python train.py --n_layer=9 --normalize_top_k=false --routed_scale=1.32 --lr_router=0.000467 --vocab_size=50257 --norm="rmsnorm" --optimizer="muon" --lr=0.00163 --grad_clip=2.0 --seq_len=768 --steps=3796
Below are experts of layer 6 (counted from 0) of a mixture-of-experts language model. Rows are named router (the router's row for the expert), up (a neuron's input weights, with its number), down (a neuron's output weights, with its number) and show model dimensions 224-335. Each number is 128 + 24 x the weight over its row's rms, rounded and kept within 0 to 255. Numbers have three digits each.
Before each expert's rows: "mostly gets" lists some tokens that are sent to it at least half of the time. This comes from a sample of Wikipedia text that the model never trained on.

# expert 2
mostly gets: "0", "4", "7", "8", "%", "5"
router:117101146149138129128106129112134173099114103116092089130160136151152122153080154157105129111121124146158119092111126164104129156158187133086091106084144135136109107165144116122137082115128146136130124130094107126151100156115139131118109176136119193147085119144133143089089114133101112148134151138119149144166152093144123122145133133137
up0:124124136101139114122129146111135164088122125104123100104104142136106136125108103151143136132131141098139160147092125140140161101121114125092106143123138151136113153097116135097072128129174115136131116139144123115125115160167163097115139076125111152155128111108142080129158086137176116141162132155174110151147109113152132147133095159138
down0:105126108130133111143151113084141102151137141115095153150129157129108119096109116114156102137119140125115142126163146136140146129089111111179099078071124159090115138188114147115113129117107152120116093129150130126128109115129124113104138102114137112092119137124133135134120143117148130075120099150123142108126103102123128087164129148128
up1:155136133064159101114190096148150139126101107128151151138103123155161151133139114123117140153138130102155122154114116130111139111175161119134134080090123154149111098119107169128165114118130170141134097140144099153177143180128113113102156165122177095102162177105123115122132128128150077107152166076149131108128152130103140140126139146140
down1:114100158129155173127113196129093135133105129108122166132110112137120135126126161135125135099098097143123141133086088171091106140112106142174149130113096184079132105140148137161090153135143150144145107135126148080155124155149146115130135158152132123123093102128120158146115121169117116128125109139123136140125160130153171115144145125187
up2:098140107200123105166135106157121125159134094178094149169127147125167103129120109147095124130167097084134123090136084119138121156087172139158148159138149141130138115095135116134148095121150185120120127130145152087087125113150144125157114139120066108119075154144165102115130088089126100142104128114130147116116112156168152177116151139124
down2:084122140132132139116157119107119160147153123098140146163155167152075105139154112095125205161141108114115162144152089115071137120126156123144156126092147125096146128148158141127139082162109148124120101092145120171121147113113137114164147121133087133149071090100199141107107114148083117127096093135133133154101122139180089111148113181126
up3:098120126101156138146153103145119135150122103115115139126104133157141182136180121128102084158095104145137154132125191170132104183131124131098139116112128155122154133147133143114146087133136130095113110118142135124154054111136135125172141104111148119103125092099127100136118142114109113103076148066120098114148141140122120141125123175121
down3:094095123144180141109093146129131139106154144143102109094153123131102107161166117121142177164122106100162104140143157127135108103148110143099076132119141149101083079115121125054102142103137087129145134119134090068120121080110147142160106165105145112149131135162116152098160115128140104138144106117148122140103156128164088117141099120113
up4:084147108132136131144092115149140136079131157148131120111131149100156075113104117109119135121152102131150148134127104108129128107121133115129084082156124128144103152134109118105127127149140104091129134164137140105142187113082081140116114129174119107158144117127146090135102155117124144133126144135168148136079151127126123128129113114077
down4:136177105120148097158108143070136151141148145075146112114122109122125105103149131148169117108128157131124136152089146127121139121165125078114119107129130177123112102101156146121132111131164137153138126085098129099137165127118159100196099124119145169152132110139103120118133117118138105154122128156125110128163124135125140136108112163109
up5:123135174152129131139115161149173088142133154100149096123180159153154128108155106127141115106160142142142113163202139112167113116102143166106178102124128152107147131165114137174144132117143138046141101129116075097149163143117116135155151138113142130098114122106162126115110157159151143106137157154142138141127114116130102073091138119120
down5:174121135150166131119138162155089135146163119156110120108163122105125163097115111154077140061116123130148081096139123144168116122166142128109115131114103147148124133129073134168144118114161140151121133141108145106170144169145078113147176154160102147133124117139115121129136142136101111101140112129096099114121111132156107163122173114124

# expert 0
mostly gets: " was", " ", "–", " is", " were", " with"
router:112122176116111123114104125113138111136141151157116129117110109099126161090111090122127129130131086111138107126102150112133081077102129101120168107171124110129173121139162099104171111158130130164136154122140156070132168093093105098125124136129123069092164129104126145170103116152151137137120139102138153107066105156155134160136098124153
up0:086138145178122106106155126148134142119133117107110145162095116127144134103127118139106133099134150125098137116137091101086137148142153120121161083152105126131128147150107143134105144151126130125124122099154082106128099122150164163113110064116155131125119139139149109150128102134172152120105115131115119124164157140162132121108108109088
down0:130122140095131125125106099113149151134136165181075123136114130131189147102121113106106135092111093120126154090154131107121091130112131109127087101132140150111134115116179109137115095125140130139064098139125131124145094146124130129106111131169140143108110132083143089170156113143135075148149146147122112098149105164103101133162118126125
up1:140156101108071113124144151117107150112121102101160106113115163122169116147143130146119090122113164136106120102096126110122162181129128144130109181147106093123141163116118186122092162085112144102128157121116146120157159114109113130124102113142109106201165080090104103141135108164150070129146128148116147155122127105107092132129113113134
down1:154116105099117069131192115121101128139118132156148169141126172114109174110143124130105154099108134130127107099159091122123135107114128138153173118124113141086075121170124154150133148154131109148095100093173097116139129200139132117081136155132167156166109132167129111166121131113127129121090150128118072146102126121165145106185138125115
up2:170103111137130107105135080120116143127115128148167164141189145120148137149130154119132095126163103132122145137133174094147185130154111124127092106170156165084149103136112119136108139088143175140111104089143152115120154157117140176145120129150118173104103122167117139147114150165139140120139122105135144135074142118082154146130110175101
down2:134125135133105128078060162155109143144145118148162139177110136138149146150087146107123114137111129118101156102113130084063115170151124105152132132141100134150132107140111173137173157112161153158123113109094166133147149148103111169135160133125070137105124139157107139148160112113129149185099147127126194111102079083113130140122154176106
up3:159118141124153106114096109156148093131170160129137111157111099150132113131130096149117101118132129132096108144091103142084122136155141118167086165108130114110108131186101090186158077188133123114077131137099114165142139124108142112109133137093067139096078103099152137128117150139097098119132151103096082108122151129120150164103153149081
down3:185140149120101097100079133169101167146109108134119097122139121110114119115130132133124112140142158111152120117155143122132134152130120125127087109131169124101139160143137155141105104094094126155088120117123081137117100124102136139113135161156148125109117119170112148130145163124144173164180098106099135110106125087148150111141116085077
up4:131113111124181132122149106117146090120067168159123102165081124091135115079151135146113104123106067151167108145144112124119135135112119142102123155128140124142123129133134100130179112144111157112102143115094130114151119114148137114102105144098128117152102166145109137115105148101115176155119089143129102094149088123106122150098146137083
down4:149115121159156105068127159138200094112112187123109114101132113126162121149130152102124089125125142118110119131132118181139126114127153152115116097153129130116136106165136127134136071102118085120109104117125114129134121133173142160088131118129137137132145144118170151150151130136164096120134099153128112122128140169115119146086153110110
up5:129100117121127134136126132168136107120114093120167112095113096096117103146164167130136106129119179125109154124115118106149148137109128132140138149113153139119084148151114125144088165152114091134089129119150137138166144120138084065130133089171115136209123124119113157104133101098160089116135158124110115106129146079131136117104113127100
down5:073125128157128122108115115138117116160142091117149151149121075139100115100096126144144118133117131155126140141140084121129133175146116108164158062133132079143142133092148109138141151162161134114113102144122132118120150145120153173078114146128116127127138131132120130144126128122180144163160122110110111152132108117138153116123145159111

# expert 3
mostly gets: " a", " the", "==", "\n", " The", ")\n"
router:192137107105102109157140145159125166116121123144134136141135145086109100137166148147138125139123133135114115165178096134126171124133087116168117156131113120118136164089096163139091142133110131123126156137142109152078130112163134149161135090123129107132145146124094144141175141094148118068117078115092087131149110130119100124115129153114
up0:127195165107140050134165106130089144094097109129178103128098161114121135092138134109141154151143129113133080105105094108123147124105110123099118173125129095170103140092167124138113120149103113147104125121098115156095134102123098166141133118110134139149075158152110118120155128134167131105086137139124151121136077155114112153079147124151
down0:134125164162118150123092102130134092113133149093117201091112117108145108072109139155120141112148102123114129122119086099160149123087132099157118132091135129113119169096145136106137113159148156154173105110100117106094126147123112120109092161157139124111082161118141115127079127121149130124147083135138165141135131138106128103163154111126
up1:144086087120091129130104107135129159158139120158138148168140140110124073128119143156110108150090137139113123105102088129123165147177132137172122102134109130119144102174183147132126136142125176185139128168144130149122126118123099136162114113112117108122164138157112129135129132151143118106141154162136134169162114137105121097144142125145
down1:152128108148111114143168121124101171108125161125129106104130125135122125164122144148148149110152119128144119101172109136125125095120142093142181152120109172150117114124150147102097144150101114123165115119136137139113085125154111139156108090173121149085129191113118142131135141135143107117133116083103149134120103121113118178130120100128
up2:102111126111131069150127130121118125137112131133112142116148129145119101144118141103105102091133116122164154133115130125125084140129081111139131122111115200092157139131125180132100132091164133143137134127140085145142093124127132139073133159146134163138097133118095133127114121130132138095107127125137154107089102137152157146112074109104
down2:138140126124145091110161169148097132129141107142132115155105110154143123104108082109127140122108123116162144115138122130110112132111136120120176134119127092170138113123135121125110148134153102105106113132109081192076110113106124094144082106111108170122126161138087132099134150094143112134131126128164166148129124185139117128109129117118
up3:095119137122162120122104101165111163178149126187119127130121140135127155104116135150106153088098129144160117091133183097166108167114111138123159064130089138152140106130127092131149119121137141172108163123119115107118089074103101163115141124142155120093134151127174159150078103129111138111125134144139118117106106145151125110123123102112
down3:120144067158169131123128179161141167138112123123125146140143132132132134090108146129117126110105175152145141106122138124131169117132123166118149113142136127148105149137089145109132126151170138089104143115142119152119145167154138111109110112125106151104180075163090130160130126146181157160116144148130132158123147161112185127132081132118
up4:099109113159111119136139148116136100120149110114132088131108140125128095124138104117160129120143172128159130122130148129111109127111149083092067141137137155145137106161124142115111135106081103156129165172140107118109099142097157125121107111100153164131096142150175112172112111142162120117150134086123146108148116102159158124125126142142
down4:115107149116107132126112097172163168126138131139120118140148084085109145159105152113097099112115162121111102146112126100076129156157117093157120160135104106146106123127114182092108147113115103126105113156124139150134100148115103099144137143091131090127086116111135188162160104118097148132127164124118134086160151127097138117114140143130
up5:137146141108136107089159132135090129176149122124151111104103098125138139136072126132102118185164128098143151101133109124152145142111132114152132131125167162126105116130142143130144149150125146073145121160112107120152117125137131151102132175126125121069129160159083084147149172137119158145168138114108146173127133119123128143133144176114
down5:154105117145144120169091132126155120143130174117130125139138120101119184143130126142130109096120127099136148128136127137125147110165145161130143104110124074110113137122087099163180145175120151118168146085085173123145132104096143132133139164151156121120157084147135106107119121124123145129159132065128132148141101128104136110088094100127

# expert 1
mostly gets: "199", "201", "202", "197", "196", "198"
router:101148063142145157106151142127115074155142115104159175133141137140110138146148129095144108132119172135092187144110143090134130171110109168101118163144133159125099117130121130154149164103140121124119087095142147130141125147143132140108122109152126136134085128155138105100164143144121151162126147153154136123115142120097163112114126106121
up0:126142107083143155082129164118119095155096158163125108139135103079107137095131148141173105134123122103085112078100109113123090075158134124149165113151153124150147149119105154144123120119105161095093138120074136131165171086145088158160143177150143140157165091103142145114174150180118081119115149099149090200083154146154127168116153124172
down0:130127123133135122137125148143130110158128160156113104131159105145147087130105154134114130144157139126166121139118180126108146123138112163178155172146084104136116092136109114122120117124127110125129102145120100105134143125085151104161087141124130074139202119152152128087093143144125174121152175098125146121138109120126126122137100154127
up1:113126130165138103113121103136095127173109131153134145066162126126115127145152134109136145113137120130133139091147158095125158155145092129168129117122119153115128114155126147125139148103099174152115084125166151127140174114170094146164121128121104148061099087123145180132106126134146112127138158114133107132098120178124168101129115137100
down1:120101178088119115137118140115123137154144167128112092099071113135110107110142085159139141138133113160144122141130143116097125149071134110157111112166140096139117094117107125121144136097149094141082135134122097127114110139117141123125148124121140101123147153154136116115150113133097172177120149113133138131129096134109131086100108143156
up2:126150115152155118111129122108151088134163131129160165130152134146160116115147135166143161132165122081104119165133149097118098111162117119135123118104136131135132151070123133146103122146106158147102162154107117106082159106153121106149154144152154166155126115079083134116125093115155128161144072138129107138129111127112094167128157142100
down2:171136143152100124124094110129178118127168144157146122145160138135168124104091101108127133116111148200076132126153137081139095082166108109153118118136128187119136134114147154111097095143123120129071138128095137130175135129142147132128122132166129146128126125131075127137110140106093120106160102130165136192104145077088145167159174159102
up3:114162115130110135122125099130133138105144106131135115106118177169152121121100099142132103162133170116135151146111154129100162132129144076109138121090103143128180141101109131152168116122104122136127116135150118139142127125133166140127141129107121109174169116133193114153081151122169113166174129107129146137160084178150163128146116126133
down3:134139115105118105121118119113160088129098129111124095115099169101179131140131129139135126116106195129106181146136133133185127116051139115110120149127117141194148114132132154130117162144117145156115128106163105122094120135149167145146125148144128157137158140144143122098140098128149113129108132141120126109113128139151152115144158097111
up4:133115099182161142135131118079130117106151135154131160137105136129135178119142130129141122097156105162103123100141091133087137087170069084152125133133150113118122120150153132112124095125158113126108125127138150116147113134084159133102151132103156131118129159182111130118142103106130171106152123119118107130146136117179129108155118124088
down4:173125146171143138118140103125134111090113166174120095110126114130140105134131104103148147064117146152117111133141100115113145116152084170118102122134115106142100100162101136129109177148173152152099127138109186098160131150119094128106145172075115132130132142100118079100179088148113155136100145096149103123123102100119168126119102123083
up5:146148148097167134151140143157147127138125134150177103123153127157121152120083146153142064124142127147199100136153143132140139111148138117142139097159102143145156133131092134104121116135105113150128158129140127121126137085124162146158094134154155087162121167153080101121103132137136144117160166192140111117166122119152148145171082111153
down5:124127162102159150131106154119066110142084144123128129124158112102143147157136160159142107103149114116124136147120155126090121125098132113141124121129162157086157147154141111160153096120126109152128113165079172152154129158083101160079137128135133125154152111105151136114127106114107086190060124122142123122111115113132137133162124139134